From a checkpoint of a small mixture-of-experts model trained on Wikipedia: 1 pick a token.
Below are experts of layer 4 (counted from 0) of a mixture-of-experts language model. Rows are named router (the router's row for the expert), gate (a neuron's input weights, with its number), up (a neuron's input weights, with its number) and show model dimensions 0-159. Each number is 500 + 50 x the weight over its row's rms, rounded and kept within 0 to 999. Numbers have three digits each.
Before each expert's rows: "mostly gets" lists some tokens that are sent to it at least half of the time. This comes from a sample of Wikipedia text that the model never trained on.

# expert 7
mostly gets: ":", "em", "→", "):", " Dem", " including"
router:486523508511421595449465395504564513560573468552478447451575444485505542494498531555456502547533447541459582355512541491531512465573569488455513539614478454562468503571590554409409470432514581428442505500494442635483585464498450540570517470507459554557462480460483435488473476444471509468491461537495461573475529519504539453557468552534468475538531462594523545557512555520531392476532515559513575505621566457474577472546472448526511535526536617458554532490483451494550550468482494
gate1:441522443489494384557471453463577472503525503483386483510529568455505540559588549477466498586483497519423387587449571479507483502495490504520520519474491525562449424471505438466533526517591508460483428473475539515462567509526512448531506491465589474575567450532430484529514552478534570414505482656517410463470481427405482448483454510549468526509518483532493537529423460472502395462460505582460559594480429488437547471465398485577406482454433493564434572569429479489494581460494502
up1:529442510579445417515426434520468504470482537577552455501500490484534509499426515505451519420486499607479483523565496464523566457528483486453485515414562489481458407449527616499490502548419451548495532487484492570529478445406505534535470531478519487416469514448620533493524509450415413450511487471334509516567524448455502524558470417531465461424560374457506521521435545475486550412564468494540472605536512477561447484523418461465526491471553479420408496440514629482581516493472510

# expert 10
mostly gets: " ===", " ==", "\n", "====", " It", "=="
router:479501497507677404463561503484560488451541455538527484525546493444467500394588459435601501592544539575468539480524512562453517441457538503491593430452434458597526491502504525517430525517517517468593523495502459494459561545513436450471486488447456525581599520438493444517464514551454541443467482487524467508453474559490506487467556520555577545447506585436546389588474606450412489458536524530443495519553433415526518423484461445425496484533433511553524608505535567456516453506526531
gate1:503493529522469434475499457466544525490478458406507483447528571574541438448528470500516455563414501449466469441482538399573480475591508450593435523513459578547527460492473443513441560518440547513520472470488521557474505547477400515507478486512539497438464559473487481485409520429558560546506488447489518532515384584395453540426548487525374472525481533545551429488610622502478434485504534530382494558381440557495527408543463510523451543485586466485584498513537521548548606526489523
up1:518463535525510502462487551425522444547506535499468494475440514526434516557464506557477578502514524516524453432465534553556542460548476468462535512612444410524549473602568506438526567424510494478529471539498458465609420432422519469453518556542506396568496450527447510580454587474479400491489432473532430416498464484577551596569504463484578467439481427463458494465469450526497641485527515547527427438488573366520435483561388503477446562522587488514459493555560496531514517549536470

# expert 1
mostly gets: "le", "resident", "oll", "or", "osed", "ree"
router:425513513524463532436480509461463448421535445480461489419488512506547488526433550526480483503579451468551521511461436481490514470547410566482469541484589544565452498484532412468555497520481570474605465529529557484472481502512577464541454421536519489489567533647502530517590438462532471473420568456536422447605506472545557586473430499503515605528450591523420558419518403522498467534551580473431428562414486579447541440533434504577449454514465430486464474479436454463450438519498566
gate0:494482551529566506537523459438505543568580402372427471462548534549476464379471513446497484447488561466512521464519492471537518475554509486529465602539513548471476527510472512482535491427458583437454450533535458483616565503506573540512486437489464461560495533535500545595470481499457553502512595548521501499553511439558529471521450463525457480481456532491595627391557489478477451415502482504423554554591527358461442476455545542583571502490564500492574609458602524563527541480523504
up0:502554541579524500513456478519475591521504691511520501563457426474498485555470491545562564564569510491466491503431515482460525471494529510547436508486512471515474509474594425551445571593445384581493505450427481565452464533588592461530591578504456533426488434459499505430444495495476547471538502456469506572413487465424497530555545472478556513480539488495536459521522398441551549472443518576502492438499466594461397509412455563424527511532555462504478539393409428525518505518481516

# expert 5
mostly gets: "ess", "enc", "ourn", "duc", "cess", "omin"
router:534420535501609498622486552506557368477518496499462459460526545512436503525506541536539473500510471491510441446467515483449561450521490432511508552603534567491508396504493447459588570501468472554429424512533499544431510508498557441562443579517480484463512449608492491515471414566439437460521463562495581523506481419493493606556470419492389540412557407516576456505504496547440486579512416517542462552445474544535488452458499440516538511531518456579553516604509498454547487395577492
gate0:528500536445567565485410489453447474451516495467569588554565519582436538552456485504557454462534491488528547460609435551640429517469420494453479548464668523484465428448543474471533512411505466542541506465501452491504465548548526564468526469520395559465510532472443505461418535421442502420545447479474587474609457534495577513508488493544658443488540486471550511543551543521416438495543493494513504522465509489488458540509557549564514526498505459607556516443529582476518499570510464
up0:494481476542491540516399471528547558420563442553512502466563493637556529494484527429444451530519560513535546466424461454613455522530595486476612577514549447533461412573451420496563564531557437536467475455493412460467516493463583487488490432477490494516525549489535535452402439460413490524485517462516501557461465565557453524470578554590528523531434487468569506530526583500578391485476533558497487592518459428516513464519401409569588500473516444474508490544502437585509487505538457

# expert 17
mostly gets: "man", " City", "son", "que", "ice", "ience"
router:553499453533475489516469585486496460593495516537401487426527553561561541547505490529403521472529516474517527531481534435468416530434585478493531492483581584530479552422496515501546525501427364527527586472490496374509478459458515543467485464410533469366503514492517453491532529532584501525495491508469389409475538554529459531425455475588496556462526553418419436505510472585456473489519443493461557511444537528419400534361448441447524545508441492446489507526485553413526553537567518
gate0:470463606539452535405654400534556509513504390410433493561456593472555548519513442556426450405486462458554507509592502496475548535447552425505574497424422521570459459522493501449482630465483514608501480536462522518494494544488476516434464511515602467507520511501521537508495488472506430516507495578439525526496555533553494570450568440480544479454502571502468427484472469528448425507535479509470522372505489542544484598501446490525393446497504437481507409531509503563426465508459560
up0:492503451447505552631515536487509490461474500471477491454488423546537485478452489592530497520572648541484508472588512493508452493529458473446466541523554549469468590460527491561474430449497438472553549487521394572535554499442495492454547457513503497522398555518452537541494532469591529432573524407552488496490486474370546473507479552504406553522582477511453493468566491556557527498567554492513539615457444494395507585409653630466478435521547478462432503522515526494531504471508494

# expert 12
mostly gets: "os", "us", "res", "es", "ers", "imes"
router:538505477486542438448425420487488475380493425514537508520539546483440428504503488491549476448423492448483500473564469556622539542500467539533552407493595482413555483568494510533592550508533542506464477527464581540424611511450519489507468448433479486422515467489525547537459455421543505478456522594483427535432479647478522470522464462619438449407473519547500482452493448502549422483429475428504416454534416566462464567550450505532440545528477573509501454523495439591520554573501493
gate1:449468505568530521556468477507393505463524521568486391503457540458521510532619562518513570399512489506580546453525481414521556545500501396478421564542621559586477492443608471515506569522445483491554480482529469523472484460461531467527521449469570514444586482541582445524586454497622453492465496545459470454486507423511475498506526417476562550427547501441508462472536540481618450508432439529414553461558454575479544522484479416551551459528498448491528548489488496586432588485521566
up1:529538555486574531506578540504478484521466488473473515473391403495474436527702606519491526541432470563441532452602460456478526491515542531455391521558573418498568485498465455446451556541462527524558367556527471444459504427459476519444544558540456487475521458544428474549497474520531455459512514479436552529539546473513463456467493498447521452469471442531435512508449566484522407461431523445495462524553447533464388499500488403505524513427581596603578459462470485546470514485523488